config.yaml
n_layer: 10
d_model: 384
n_experts: 24
experts_per_token: 1
d_expert: 160
d_shared_expert: 320
activation: "swiglu"
moe_layers: [0, 1, 2, 3, 4, 5, 6, 7, 8, 9]
router_score: "softmax"
normalize_top_k: false
routed_scale: 7.83
balance_loss: 0.0192
balance_bias: false
router_noise: 0.05
init_std_router: 0.00611
lr_router: 0.00112
n_head: 3
n_kv_head: 1
head_dim: 128
vocab_size: 29361
norm: "rmsnorm"
norm_place: "pre"
norm_eps: 1e-05
positions: "rope"
rope_base: 10000.0
rope_fraction: 1.0
qk_norm: false
attn_scale: 0.0884
tie_embeddings: false
parallel_block: false
init: "normal"
init_std_qkv: 0.0259
init_std_o: 0.0058
init_std_up: 0.0259
init_std_down: 0.0031
init_out_by_depth: true
optimizer: "muon_variant"
lr: 0.0125
lr_mult_qkv: 0.5
lr_mult_down: 2.0
beta1: 0.93
lr_head: 0.00773
grad_clip: 1.0
warmup_steps: 200
schedule: "wsd"
decay_fraction: 0.681
decay_shape: "sqrt"
final_lr_fraction: 0.05
batch_tokens: 131072
seq_len: 1024
doc_mask: false
train_tokens: 1229000000
steps: 9377
dataset: "wikipedia_en"
Below are experts of layer 3 (counted from 0) of a mixture-of-experts language model. Rows are named router (the router's row for the expert), gate (a neuron's input weights, with its number), up (a neuron's input weights, with its number) and show model dimensions 0-95. Each number is 128 + 24 x the weight over its row's rms, rounded and kept within 0 to 255. Numbers have three digits each.
After each expert's rows: a language model's description of what the expert responds to. This comes from a sample of Wikipedia text that the model never trained on.

# expert 21
router:102146110106128176098104152156139097150111146108106130130107098141167106122132096152135141172124097141158107117152141115147105163107114163123112122139132158140110140151157158164106136149098096081159154110161156118160162149158150157145157156099130127125160090156155135149155166115127098111
gate2:141113101108142175094148117117115173098073130124154111090138126122078138147147133091097143140129167141101126133100106117081157130148097133086122118132166095137153142145107116126158099114126154162117142106138114150157129121132166174108132131129143132138149098135120142130140085119141179117
up2:130150113111126140110144120103143133126112148131186161154136127114111145184101094096109134151105111116122126112089130131124109130109135146163147151115152146091146114120137128090152088153116094121118121096092134145151116114082156090181136102127127143102153140161150103133155128143106142088
gate3:171096118125141113120146156132176146098111098123147142125074155122099155127133093122119103086122139123156131084132123150113113138114155096149124155134123133161105156112086074183125125149094128166135141125124116135132145151117147091078084115126178150157157118082057055140127123126077142126
up3:102122158137096120110106115129128130113160112141152096136111156125103179142115109120152120121138110112150102143137135074088176147093143122175133121113107100118151109134122184130116087104133111095121081112100120141160148081161122120119107130152134159131123149105112118135081134141135121167
gate4:147136102107097128099118127151085157147134116139154134116150137107124069149125120162166122150138134146149097121145143110139158188157105104149147123123121080128096083136150072077161158145125145143115098125124105112113135125149101109163105088121124117158096132123129067131092141092130135154
up4:136118123112114137130142106119097105144107115115108103120172148123131163116118127109088113090135122137126094141085153113156130137146118140148134125106105110130106158100148130106117116128122107109131120106120198180120120129105150122133144110131081113085130116090080112129122138128105189143
gate5:178153131168121137103112114143127112123143106138131118134081118084132123154118115075105134154136122138111141113120147104158139104083146124151148121112149129136118166157149156163149142154096123157089117145147121128173137123135102127087098106151125186115096135157127115153167143131109145113
up5:083136099100122109132106147109133146119114172152114136122119170116119138145158131154137103116168115127141142117073114119132125123143099184121084152137112072135196146134144145113122080142087089100111140114136127109111150126121102165127113124115114104157107137099089146106188167092145169121
gate6:162129164126122121120125182110136139104132129147139147111150176139143148119145160143140158113149182115116158107137110172132164108163111121136135137128064131119097167141105114136129202127108123167103145175125121117140093092100144102106089124126143129124154130153124134095134155159117159145
up6:079094095101140141086144140058160093116079113135156115115160133105116173143127147167118129134124171165147156130137107124112136138112115152106130170104152151164179169121117110143138119138147167117135126137126134134145114163136142175114098143111126133174113121137156118131098135121110124108
It responds to: Function words and verb complements after that, to or have, such as "wish to", "already", "the", plus coordinate separators and year ranges.

# expert 14
router:141154102131116134121110122081156136115094131104119157107114151109106103134132093150155144177125155143127113137117133152163132170097132078103120146121123093164081125112105143157092170125086161129136134101113125145118113121108125160161137133163109123139116105111157098136116174134110159126
gate2:097096131109116151154136128157117170081137144062137124181122128102143090140107160084114084138112158156099129151069139093150134109141129141085115163114153139130148124119144120099175127162120146144106090130142137133098133132091173168115138104106139122107106154153118129112105154110123130163
up2:134116140127104122122154166111127136175138166116066142096182129129087139107117147140122132127158149125117124160119147144145128120133105132100130143133103115109096109110109150138110117139167112147154144112114111133102111135147139117079074166171127132144100137133121133147156114131140104148
gate3:152116089135117140126097160176145133113115130150124154122175125104137143100156146129101119121139119116136160138134110103160143136115141130112147119146148113113099145153118161105133145088107108157145108131120092137153134123098107104107112148136135135130125094102120129108148120160127137100
up3:126084133103112144148134175152112111111131112132134131106156127103137124157147146099097104132160140157139121150137153128138167098179128136126123139128120165109117115105110143140119124189166149090081094119129103136147108121092154140129153148114156142125145112089120155130109090154110111099
gate4:156106171109134152121110119076148146112089107145150133151178128125089123167115101148113140131131123151104106158125102115135146110107162115132150107092123127166168119142118120139180123134101142115135090112135125105113099148132160099146110129109104080133151137123106150117102174097097125152
up4:131136110074115122126107093146129109112117198160146151177154137112120079105122163117115118165133148082126097090137091133101172202162135106124103087110152143133176134126109172146121178106157126155131101102139134095100153117108103093102121137142107097147108122150137135125122143130160121130
gate5:126110103146162111153178141096123182142163134096166131130104145141129128119131101098130123119141169151148138139120093143122080124110137130148124100127134123137179152141075131120159141130102117100084163116089135149161124124113176128092151150153114113112123160123107131140103148113102142097
up5:105127102146078100125093122142137114152120153094120121147125135160131156136184129126126113143172164159148109156146107151156112140098126139132160110180146109147169072148104122155085142133140134161110147153127100171141058102082128120122131118144132165099169131138095129154086128158133137139
gate6:121102184121104116111135132102161141125131151128138071152139117122133078143148133144104152144107099149118135160117148114138075115137115119162119105123128088113133135140088121116125149138130144141147125127101137060149127133112101133116145131163115139126090132079112135145124118096099138167
up6:112150099150142130153151172121137107167102104151191124120152141195112128119119120138114114172099150112121126122135138092135133139169096091139128120077118132084097126119148142119139120151135109117147145134121147118174115113101127118096175152129152136142086083153122152119147114096101101091
It responds to: Final pieces of non-English personal and place names, such as the ach in Herzogenaurach, the itch in Vetcherkevitch, and ry, ski, berg.

# expert 0
router:178134106140095123140107141094168162108106111116136140123153173162149144125135116136097137100152174123131147139115119132162112104102112056114109121146130087089093118161112120123131123115127181151108086122095109151095102109088100110118147099184134139118102159122143114106148137124146153146
gate0:137135087158125160118120171096102136125157129190136123115122143119134187062139108120150136130120111133120154151160166100129124069111107173151135146105113103100169142144104123124133144165121115143119097184166133156140131121167163152151122164119104149159146137127102110200139118055116152101
up0:126150128119128149130147160086091126123138128137131111129100131109134193095130140082159101078146108121093094169140143128119119067107125136130140149116114086134160144126099115108149129114115140137136127133169157151139146138110167140129144113128086112138120141121131144155140147098115169108
gate1:155153153126116139036137133095091111118108123110089121146111085115131120076117164158114136114151100130142127115136142149148109123124096125108132157170129149172084178128092113150110134138154115092148129109137145084173144142116097154150115131127175129091106122122125154103155131127118113106
up1:119138130122144111187084108144168145156137126164163144129146152133114115170119121099147099108110136143157125158117110134105130132105167122164114091097075141076135100133166114102162144104104122161108111108149098166127126142115160178117109100129113141171151120128127147136167113149153148167
gate2:120144119121125129116083119146117104116163088138149124132129100077112148147121146104162120162138137126157117131147175103129128162089130155115130117097133151114149120112124125149147138148079178151154177141140117116107133104172119091137107160128142150143153128153148136115123140083164142135
up2:167126150137145189133154119131132092156131103155117100101109147100096131135121094109073134156115129165143129133141109112113103052144103101121081081136147126147107126166071133135141144060114138133096143101136094151128105149134140119128125146176123127170101107139135123133117119152144131127
gate3:127171141196126161118150207103132121087119115112134117122125128113139129083148145162110175113160105097117130125123152103186125133174163109128126132147124136098076137134107125151158116105112133110114126073172140093108133119127135134109160174143081122129124086150156114106106105126147086114
up3:146112092104138096144139083131120135166122163138131161136160151157121147151112130119145073136084130123139095113112099146083123142062085158167133130087121112156175095149128130133114156119141134155182122176065120168161100152149137134160083077114146112133104141112114127147123148138140133109
gate4:125208134111105137130109099139173082142104137099141076121115125133084099163155116118110116103166095082182127107151161082120097079186123134131117145099099129100106145111129088123134148172074123146125148131158147132127121140109125168091121154156110122133169149125153150138152102145115091149
up4:122092106117107157154128141129117102077120090109116145148143132105100123124133165158148133119141128180127174106082145137147076127141115148106102159098127124122148160139150135189145148108096133093130096135137152142100152078135126124165158157091125128148163134141110103151173133077178124127
It responds to: Small numbers, mostly two digits, in coordinates, dates, scores and table cells, such as the seconds in 39°32′29″, 22 April, 3–2.

# expert 11
router:104143103101127180105107155158141099153121147113113140135114104136170107115131102148134136168123097145156108121152149110141100160107113162123107127139133158137103141149154154160109143147097101080163151116160154114162158146156148168151150155099127124126155087155159139154160168104121101113
gate0:115128107105136150112151135058138175148145115145154118124112125092119125164169119112113097156123135171142153136145143131170095129163141134151140133154176135154146137138107134134119161099189104147143134116086111132108080096129138115129144107162163130115164114142147136134104165131117121124
up0:104116119076119097112103112138107071137108137116141103112142098114167154118155098126097134140128129113120120115142162170138140125144176118102069143134104140163146115119142101168114163086146150128115147122100082160167107143135141143123106168123183113130096146115133142072101151135108155122
gate1:153140165117141142125152144163153126111120099147134119088145122116140101118102107145146130122161124118073102138144118158153121132139102134121134135142120085169171149122165095150092106085164136143125132137095105146098136104100129189153149122176103163100093153135142144155131141133116143153
up1:131134115103132133136115107137117172144129141133147121095114146145068114163108154120138078133126105133128127147145098142108094129157125118152112114144150094143106132144126146144108125128156139126161132129082110148092144082144130113133144187131099135126196123143116165132149109110110140145
gate2:135153130122141141096132139147127149127104162113125108142186143116137143157120135125080173116139136099150101122172132133117101103184120142086108143115123153126157177117089147121116156159119109159175129088089105127123125158089096130132151128122118107121125137123106134149146106159113133117
up2:140129169169155164128148154136142093135124163158118153180102167128154141138092129101170120094100167105122105140095172083111144114159147143107114117121159171139151061132067070131142150079149139088120089120106135135161105143160155117140139107144149099154083113123128123113175131181128131141
gate3:109149141145101065119160121121108145127056123138155134122138129145138163157157154089146134105116130110119123095123153114153140174111101105143110147101116125144143142137135081110123191126124143177106122119063096113107123159155080128119141126136151176052148137139107142161165128132169134111
up3:098133110053124120170095143136110147111148117149123118168066140131116107081104149105128139164121129192121174123099094182152118142111155143138153113126164159134144100061147118134131145139139143134128137102123154129128136148109125115130104062147131147122157115098141116164136112097152145131
gate4:101143174122102118084076089079119143079138145138096120124160150124139111118154131141126157128188147124122120120155148108158113142133090126183128105116100095112108115120181128162131153089088163102110168103138138133111137152117157109153112114092136142113132116084111161154099123126136140149
up4:152158146138122125153120115106137117174070120124124108142129129119168084146110165141100117065105157102107131106144113151121149098102135088164100150108145108150135108151114114112124142108147124164114171140136134081099145079131123127144129120140132117118125091113125133105129139179129155111
It responds to: Prepositions and the infinitive "to" following verbs or nouns in biographies and narrative, such as "came to", "diameter of", "topped with".

# expert 12
router:102149109106126176101104151160141100150112146107106134127109098140169104124129100151140141173121099146156105124152145115147101161108116161127114118138135164141109143156154156165110139143093099081156152114158159118164161144156145159144159156099130128128159090152156134149152167115125100112
gate2:128126108139118101152138103134122127151121094160105116145151163142090113137146110127163135118144074129133157112061110114165132108113104096143115111124104108091074135099159105145169083141133153128137149128152107128115162159154166144083084090149136118115129117105123141128108143172156152156
up2:110114118110140138153140132111159161101106131131128128121103144113075103132146131090111143100106135134127137172143153156092120176142143141143134139098093122112135105145142135130089167109121109161089116145130110179140153114133099143164134081111144123129127158122126137088104121120127105130
gate3:166148160131060119106120159121186159175137145102124126149135116112087141139104107155096133153140136135105070135131108104129144120105142129116151157099147148146145128098141135109192132121091123112109141106120109132102083134148124162126124095104149128130146093091076159137076177118122170099
up3:107119145117208121142148099135156139074080148164141145119100143117121131133159117158101106124109110136119169138110126140087080157116126135110104121106152157090121124136141115116134130159103126128127115166115110133149139113132155159157107153072147130097122137114113115133124145146107126116
gate4:128182150136141139087144134145114144144149118151139141104181161135151098148141141122127135081101180091126087127073107131129090116154149146163143153125103081095187087098144142150152148134153150153124143152159114139128126125087117183155094153148106188129087092149122171132104084115117127102
up4:148161112132186110116097129139112170152123125129073154125134158138143055124120108117136161124105144177116115095116123107136096132139104165156136147128123111128103085139185129139136146076160131130152142216165136166140184107106143153120126118099135174157174132149127151131131127144137164090
gate5:123102096132136106135111124111112127123154109087122118122080162137104161137149104148107136144068142128123103141130161139122114106140180132074159108109109099104114097112129117111121135105109136081111122104082162125126151130127122141168104098119106139109124140171146101173105090169111127105
up5:097082105141122111157097109122136120116140114119121143131093153140109106133079133131151091107086116149161087120118119152146107126114121133085151118079095105148134157141084113110130130143104130127102137114099124124136116163140072080146135156185134128125136141164126144109117165108153119166
gate6:149140107123068161130117115150141141118122145164148134111158095141130101101131116127125141144136128089179152098133141131146126157106124136106125093173135131135118155141096078098131100142160127127116134177098180116130143181158130153121177131156098117116105154102133148162136115108126155147
up6:131102158150107093116126094105095107142186090143133102124153124174122135131171106144100117120126115156103114181146134129079062113143163133122139141162143106136107143138110124113141165056135121164166178118180108125087120124122088130142117143095164127107090117119154096121140115082117137093
It responds to: Table pipes, opening parentheses and year prefixes like 200 and 199, plus nouns such as ages, general, Army, flight in sports and election text.

# expert 2
router:099145110105126175103102157159140097149114146109105133130113097141168103122131096153137140170126097143157105119147147112143100162105115161127112121137134160140107136155157158161106135145090096079161152113158157119167161149157150161144158154099128129126159087157155135151158165106127095115
gate2:152115137094169126128127133146145136133136133103161133162149129186156154142130133120095154092117091169095142136156085117112099119130112110135108112137104114159117139141135152125103115085110140110119093111124097145110134130116142105110160115147149115137146119128101132141107120098131175129
up2:150130142124118147133164097174140116159163094139137133147129156116107130129129126099120098137158133087138131129091126118117142153139141110101120091128142128148114088168129125121138130120108140173137119194095099132145122147118122177137109143102179108104119155117137131147113160144090152124
gate3:150083101120139100157140118151113134165124137166159133118133182124110126109123127132090123106133119152113126108149103148150151154111112104159137113151093136116141131119137133180132162133110197110091129118069103137153121116109152144159136137120106159148127133117115071119125128112126152140
up3:108108153131095130144133143174141139133128145142119108106131130127101148140139104138140143150146122106161142133136125145136093122101079122132104120140138089141153150103136113087094128132167145125092121119114129159138133139138128097130148121127139135157123113117131123109120199143078153153
gate4:100106181149140121109169090149126121168095121159131109104115141103113132129150107120150116124110135151131135096122125181140127143166132114150095159114159099129163100118178130111150143132114137098143142124083164118114111145105151096135128107113138142167103122135126126131153160135122131092
up4:129106154097098155075097135145140145138161138162091098103133118070141156129072118181094132149123149150117093143136127098163171122123103162082141139099081141138146114131130166148088126155134149144112110079122124100151091151142120133150080120133151147142100136175145158167121087141146116171
gate5:116096121138093132119163090144132198134111142131156138112178140140130162073154106134118143134147125162134120139121162150146141131163087125115136122166124097146163108115125125115157100141137104103097145149104154117123102132107148134106091133153157130077091164108125093123155134130113147110
up5:123093148129129098138145116099111173132128100170098116133115124133143164122142090140130137137101114161122158150158189101151161109139094146106117072138149111163146132134115142126129141116140106160155134112151091091159102087139136075104106145113165094107133104131094133096124143142113167119
gate6:132102121112125132111133112124149085164097100100137116163141108062151123126120142156110158150103158113164087150093152143134164123143137121096095152134142145129146116101143117097116090111161140123098115144133108110169090129117132116092127110151107160108074085135157116107149164119168141114
up6:182139122141154134138095115138142121118115082118178110132165144139097107124112058125111140152119085143103082134102106129081111151127143140148129117121137098106100117109114109110094122141136146076153147113138109132164147159099126098136115124141091142090112094105131133119177136126118133154
It responds to: Pipe separators and list dashes in tables and infoboxes, plus place and name tokens like States, Louis, Massachusetts, Athens, and year digits.

# expert 19
router:102142111107145169097105145151140103153101140101113136139102103140162111119123101154131133175109102149148120123152151122135119154108123151118115134137146151150117130150154155172100146150090102091164152111157154126161153149158146158139154153100114118120157083153151111164152164115126105119
gate0:177089109132103140162170110141160172171140085115139157114060128138137150133147144142124094160167116141107116154134145094105092119118169131060118114111086154120140159150162114134090101129119157151110094126146118128089144147134137084096170149122085130113130110152103125154128123180168176141
up0:100156082141159118112090106139152124115104137102086157073132132112126113092147145129152094117151119114144132159122127120105129118142119142145115113132114144137113116113150142162156068123148164094158156141145138097129113144098146119136125140112098101137119139128166165137107081153155103136
gate1:165108160157165105143108138093168135133117098105127128162085119106093157136128155106172151102118146094130097121128149115130143128148110097153133129090085123143135096127099136111109169139148109149134117141090140094141205110134118134141126125158150126107129127120129144126138093137147142107
up1:106141097125143156143131142118138161091147139123123183103120102115123121116168101143135176113138100101104147167130129105118130130102153115162137082147102140110171128117133173093110111094112138150139079173065108134153081107106144103119101133128121087103121135096107128116122105133134141066
gate2:123143110104121115118098113135094119145136109089106073113107142182089129109116125122141176077119127111090133132110095136139119130119154110189138144112096108085108114091106142175127134154134087175133139101125092150121118070135111134123101099120108101135122188101184108128133143110123150157
up2:155130196147136112121126118155089105137152135131148171152153102108145124143111108154125131134173151092180093146136121111144088099113105102134128086133100114150138110108156148120148145106134143133179163160131146154111130154110129158137124106112121092131114145069157118111093160137157105130
gate3:178095140132098095122151145132116144151173143131145130108128169120097139107116104147130152135116138120121090115140172092156134132121115114109122149128118076098176098105135155110156098141161122166082113126162117155104134120134108083148104121142129145106140138134105115137104119138141111122
up3:172141143104129081095123135103180111113110109123155137131126129148112123126131112108143128127090152136119136182122168081121104134115132112108142119116106124125125103164091096104160106133120100088112134156150136087093139139102141167140129162126149093141165172123140161153160157101118098128
gate4:153148120126124122084112153132146134175117107126135135131150130128119130160115108120126136127143136129160148094128134143138112152133157142117101129131103135137138131101084101139132130099134110142127144080150121152117113154129144109103174153142107100137119164129102114094120108113148132122
up4:141114098162155156137138115129126121167106127120111106142117123142104131124144100118108131155109101125136123107074188091154147119116131123155153106173095129108157126143139082162174134127091117108117153110132135105095124132121192146154151134116077133119140152108128170100110126133191128139
It responds to: Completing pieces or heads of common and abstract nouns before punctuation, such as prefect-ure, psychiat-ry, system, heritage, transit.

# expert 18
router:101150109104129174099104149162138097148115147108105131131113099137167104124131098146139145173122099139156108120149144113145105165110114160126111120140131160138106144153158154160102134150096099079163153108159156117164160146156146162143158157101130129126159090158156132149158166110126101114
gate2:143121108114154139101082115146049129076147142134137105120098131075112125144145134093111144120148122156117166174156117129122112126104160146118111114180139104123147156069093099127123099134113135107129109096129101127138137117120149162073136145160142123119155120110087139155118155141090119153
up2:130125142102139101096107076124096164099111132140121109145123141101137127141116180128119152144138101140119128147094140110145130118108113169127127097130155097075142167127092144147122163113158109136124096115152086130126144134132172164114190116160114164160108148115122137171086155124149130117
gate3:128118128089110158067163107091164138113125153115100121141139160130079097099173111115120135125115107110075106080139148141141124105086123122102131152175092115094161137083148131130123150133185162096109136113123129125098161126114110128091130099104142141150129104129155113153124150115135150159
up3:165119123135077117132122116136128095109129123148140121124133127160129122127122159128139130122175110117148101102117145151104110131128132109114127164128101107120104104098121153087167084131167090125116174158089159148126137091128138135159118162105098116114124103122143124099133089116124139122
gate4:140121154114126074122139145130121169144131099119117148085128093142088133140130116111149101117150125119126113133126183121137163116094136137141121140126163131140129116146068138106103114128106131093143144182124094134092077110118135136126148139137126106106124120142170110124184089096151132122
up4:121119131121145117133074127158145081161162125091137144125134110085123120113136157117127146112144104110109136125156142127131152139150132109138072135119106152089130126104132167157119082087135094131125087150124139127087147130168111157114170157149178108073135159117109111085126120163151174104
gate5:125114105123097111134158156097123142147152138138126144101155135138109122102165110116095183117114119098145128123150176125154155118087125152149102163122106082124072114110113117067091108151140134111120129123114151164137144134117134129084099124134156112118139162108112128161131137130094128092
up5:152167086111124137136147124125109127100116138112124178159161145153153106116143116108114110103136145163151164121152107099143105114141111137119104125118155106109128093107113102108120122147145126121137125141135157128132128133109119163111155124109131149089156106135140138129160119095131109108
gate6:146136154093129135113102149142122101142097104109124084124136123199133165154116140137116101124106139144105136161137178131109138137143137101122117157102114134112144118125146179148124124140155148101163150123099134112168135125098152113125115131144089151112139127114138086142107113147094116091
up6:125145113123115165159121128138126126101115120111135122093110113105106144092115132125201120148127145069136121140117156147160095109109151150111130120113113133101137087117142141113102111125105122160178181143060144121160130140126107104101122067099103110106133168141081102155115111104131163162
It responds to: Last digits of years after 201 or 195, and nouns ending a phrase such as households, friends, funds, pop.

# expert 7
router:099150111106127171101106152162144097148112145104104131131114100138172104127131102146140142169122096143159102115152142114147097160111120161125115121136132161137110141156158155164108136146091097081162150115158154121165160147159151161142156156098128131128159090157155132147156167112126098116
gate2:104153116130123140106149172115134188170169168138143124143080152121104145146141135100117179147119130123130105130120112115140125131132128179114147123073143135120170161102135080082127119118134111111145132135134106151090101154143124151157119083119172143140116143169131142191151159131164151120
up2:167138125118136113100132150134129101142088135123119138157158090144126181141107126131104107125121125120132157176089110144153140096105162139145164095130192131120112146151143145119140167120145133119104120114080147147109133115152144134080129115138143157106109121146115105138135109171152143119
gate3:157132115084124108137109137114100139133115107100111098111120130159123116108139158146115136122151106140125081155116178137124127111152133155101115116117114127108138113138090120101125150112143106118123155107150137121117113101094117177099098146155130129075129160142135099146124126135089129153
up3:143094120108145086134135110124134129119173138096142136100103119141200103126158142134131156118152131102122133127105149116121124131162151129133108110089113145095155164079111119078143123124132148082163156151141161091104145099149138131106173145159127127144153129118159133107092105088118152121
gate4:127130129091125123132109083122110141150110152129083130106096129144133109126123139170097114113073162063159158112140100121105169147112115079139134126161125109075147102136118111151114124131119105116091123129104105109086121091068126104106142140152126177109115104163117104186157080143143105171
up4:119121157154123120151124132141127154105166112146148153170158124117151131141166127153156169152154114139137088112088123112089088093131097091112158098145158119085135122120115136146126115128129144166169148140127076132118125071072170129133160114135120138146157133128083121094123120114123108124
gate5:101118159171118132076153105079163190143127150148163128150102126124104123122122147147130147127118127164077098118133140162104119137138108130105112125156116103131136189141143135118137146122119166127127121138109134098129086092123142125138110132123140145134158116103120092118100112117138198123
up5:142122110112102118130143103132140141146102073142118100086155118125111112142107090134149118094140135145134123100156107126133134120121117151106099124137128144160108154137140153137130112097174100088101106122113150090134150148172124080159154117127132138133130123116089100109122098161068120155
gate6:145116104083131141141120131144133115142160116066163159104119125143122140105131147101107139155141134138129148112155050126124127137081095142079128098108107108169139144122142131135117083175115128101130096115147108133131110144117114140117105129162163088108118106171141121157124063122129115132
up6:173157111137165133114178089131103147158145139127154119092081134088127076134149124160114148146123161184081112117118071109147123147103147121134197133098101168118136165093113167100085124128132124111141114116119101116173086095136129110102147159172127143133185125143119099121111056158153127161
It responds to: Capitalized abbreviations and name starts such as SF, TFG, Stratton, plus months, "percent" and table spaces before numbers.

# expert 13
router:095151109106129172102103150161143100152115145106107128132113098141169105123131098148134141172124098144159106122157144113146099164109116161124113121136137159137112142152155155165108137143096100080161153113160156119167159147159151160143156157099128127130161091155154136150158165112127096110
gate2:146136140177099104134140138119175124120157090109138111127148119111110093149144126142102116101170122121146159086117164101168157128114133100096134154115099121143127148099118118119118136120122129137102115143107149110096116116072117107125123100140104146084123100081118137128124066117139122130
up2:142156125098150147177128120111158159093138108173131071177112114137130172162124080109092100123137165146121068107149113127091142141158152143169120120134101194103119141137111075147116139126134135117116128167117193136128127134143111134136129124118140119123158115133108127151140138129099148131
gate3:146111140140108120110128081093144117122091105183129132119142161110101139161143131132111132178166131132132142095114095132118099121138156107104112106147124090119131100133145116139136116148166131174141113138147118117110123115104115138092157088144182117143104149148104136121133131161130098116
up3:109121112099133117172151113149128146146092138123148107112143134136141153110116146131131124111141118098140138106160145122094091164117112142141137116138073120159151165149115131107139126144103170104161131146079105060098098103160147127103104124158117134115165115109102144186083128145109188095
gate4:116120126137144152137153130125118172112109099132161159097166180129111152112121139119126142138127161089145120121089090083129108128079116116119130100081130067096118122153136157133117122116101139138108122121146122090145140126099125141145123126138122160117100166109128136158153178098176121124
up4:162171114122100101121150109154118129180142078126129142137146122118097134149116132109118148130151119180071117145115089152106099146160152125097133130132115111138074143127090155153136108094108115161114192159084148141136140118134154128138148133138127100127152130087140133107155108133164104125
gate5:119136098126124138147105112153091171150151145132146110152102095105115137138127162094119140097163153126088088129137130146132179133164128133164143095103169088140109151124101086091164154150138160165104077117164175127093139127098102110109162107075114122110119092129170133108125112129122138142
up5:102130146137106106167128090124108136139155145073123154127117133125154177136111156104067107151155142141097113121137107106123128114118191137150139114111145148120081149138098138091116180137117140095129128121113119182122121106122134127107145115118176111141098118157092115174162137119207140078
gate6:151143156135121077147130103153107173165115155117092134142127126160101121094137139116128112061128116192136162138105132152119096136063136151185147116141120145102143147159123139113100155135138131132120121152141106154148093146122127113167175123097118129123089103112149143132119133104109126152
up6:110137158128135143146159100144154143160126159126140109162144123148095171127113100150146120094119104146132120139174091108150139157147130170139104166104198149111133112148179131136153133149108145129116137119149115115070092128165099121067151140193145128106103135141112074105174104104128123110
It responds to: "The", "This", "He" opening sentences, plus first pieces of place or person names and codes, such as Ping-elly, Ph-ước, N/a.

# expert 17
router:098149106107128178101103149159141099148112150105105131129109100138169107125132096148138140170126101140157104116151148113148100161109118163128113117138132159138104142158161154164103132148098096081162150115158156119159161146158147159141159157098124127132159092154154136152152166113121095112
gate2:110142135140134140132121110103143161134143148141140109094101120115093137155088120123120126132128143126147108111170117164129166133116111081122111096119120127163122126153114130111165122114107106166141140127092172126158099105111160165140135120175148141165112137108128098089093114113156108168
up2:138192124063130178140110120093169116165145110131167113107130158113111107098103165115143102144108118144078137105135094134085141132094130110142133108101094133137132109139115140097131121101131133165088096155133137114147081127112099195130157132165162119120105138120133142081127147098145128163
gate3:111136119121142109116146152104140120110109142139109122139106139098133122108140133131113122165115109163136133105151101128129105090149101102124107139124154121086138159124103093169165124125135189146128110154101111162134148163153109138114146078127138080116130122152151120113139132131109143141
up3:129129139089121135132100120130143132161118096090103137187157156160132179149114175100134148129117129100118145122128134119133158102130118154115182100125110139131132144109180127157115147162142132061112127179120130101152101145140111145170145112148122113145175132122116105115129153169150154146
gate4:102144145138088180072085113128147179089157108141149149154134116137161136129134121128101175094128098124166079125101149114153158151107118051111129125125134133083153093168100109125111098148091116144123148091126120138103124110114110089131108144122095141124079121123140143140169111128147137138
up4:132135068114102079171157124134130121155123123148121118093099151094129147116087167137110067164156120140117116134148070110081138093140125164115159143161119129143083133109101193143152170119147127105098172129138107118124127137120136154144112104152159146116115179116153164090104154122131157128
gate5:113102114110119110109111095107146157146141155181116092127142134111154124091138190101107117140110139119133104127106112135127117111147128110123172152115103131135129096123128081131141113098165138167139111144108148156085140185160110178140145154140130120160153133131100147150110152181143151109
up5:114103099124143110133135117109172151115122098126141126180170127150137143160129138094143129143100156140108111138109129156146130130121130121169095174144111142168153159117120146112109120153137181128090140088167141129129127147145129149124110091120106124135157124103071161113118116093126161158
gate6:107184173187125102155125135139095112145108136150158131114115108125114146136115144115104170116179096080119105152123105137147107143117135123133116096147149109122111137129136126126162112124200128151089123169100097153102136130149114131063139099084077146153117090163102123098134108171100161095
up6:136102074119176079138106106142125115144107132114138104141146153101183133129107205154121153112134137136131129145109117096130169131104095153138082115138151142120108142137138143098111143114145110168127118129110136153148116143124103113123150102106123138121156123130137123123135105143126125136
It responds to: Table cells and list entries such as Member of the House of Lords, racing names, chart and year tokens following pipes or parentheses.

# expert 22
router:099152106105124173103102151160146100150117146102104135130110099140170103122133099147139137173125098145158109120152142112145100160111117161125113124135132157137104138152160156163110135146095098084161152117163156122161160149159153160146157156097129129129160088157156133150156165114126097112
gate2:105115162131126127109131091149143151105113067154135109150141133177161136172106122127119132081140111094133139136122086114143112105128150146124138119127086096152148088132083113133158139137141165153165124125142107153108141153134111110113128156188118143118093140136075104150131143111127154108
up2:155155097094149152166140157156069122136110079130152165097148097117152124126133135142155127149092141119064116121161151135145118168157106142096137158149115107117144125119097133123163131139141148157155130156110143098130119134168118107153140146133142152146164168168123118114145088101102136126
gate3:155134142120143137157159119148154145169120104114132106094156140095086082078129135177124134169124116121108157115102160129121110140122150101123073094081083103131119092138105138126173117155099143125114129095157101042118110114135131134100123122196105114147134138145118168146116131123154169132
up3:101098112143140129118127118194145114142121104135155139120148127102122132113110080158139149121173144118108112110113110112111143169161146154139128106095144143137149096105152096131136082138132133154128142110133109132120128145138119108147136108139155110181106106137109167130162122121147142108
gate4:183065147097155128087177153097111126112097118121163106151131113109114115142086157096099133127118142092158152171145099153136157149130151105134129155121126098143152114093173120101104153100151156153130124107105110149124051138104136136097128138115146171126101115111132109123118120113152134128
up4:090113147159134149114123144135167119108116124155123113121126139140146103113148124135126129110067121143124131110107165161151140107123124117127100102160122125133112077136145178089111149126123120098120151135136107159155177129150110153149069143110142154150164094092170132155103106114102133127
gate5:177092122112116147109116122135130146081118090111139110163102148123081127170116100101132111124154146111124140144136135120160123119148134105182127179167158162117150128102132128105153138151138144092124173177124095126113140139126160092123119142132085148182127117135118119112123120121074085166
up5:080071132119133147119074161142138134090105139091167165153138093122100136103120124157150096128144112152142150084168163120125125127142142144087124140152110117128105149135101168156110122105067110120148140118126086124130133132114097160134159136174080106127128158093166111098153175111127151138
gate6:137134153122111121110190108127121172150124098147114139137168188078119133064117151122105123159116112105055119171136116133152124112115116130145119122184132129123146138107107076120102109149161136155086153117110109143074150097122161101127098094167109102102157094153142124127162130129113121132
up6:166123093121131133116099102095156151178131133185097163099084104141105126157159110098123138150097108070146145140155062088101107164121113109120132086119139141147119121094126134107170109131122155120136139129122159106126120122136156140146145156110168144116125135104139100108129161122096126131
It responds to: Nouns inside named awards, medals and organizations, such as Award, medal, Canadian, Cup, Grand, mostly in film and sports honour lists.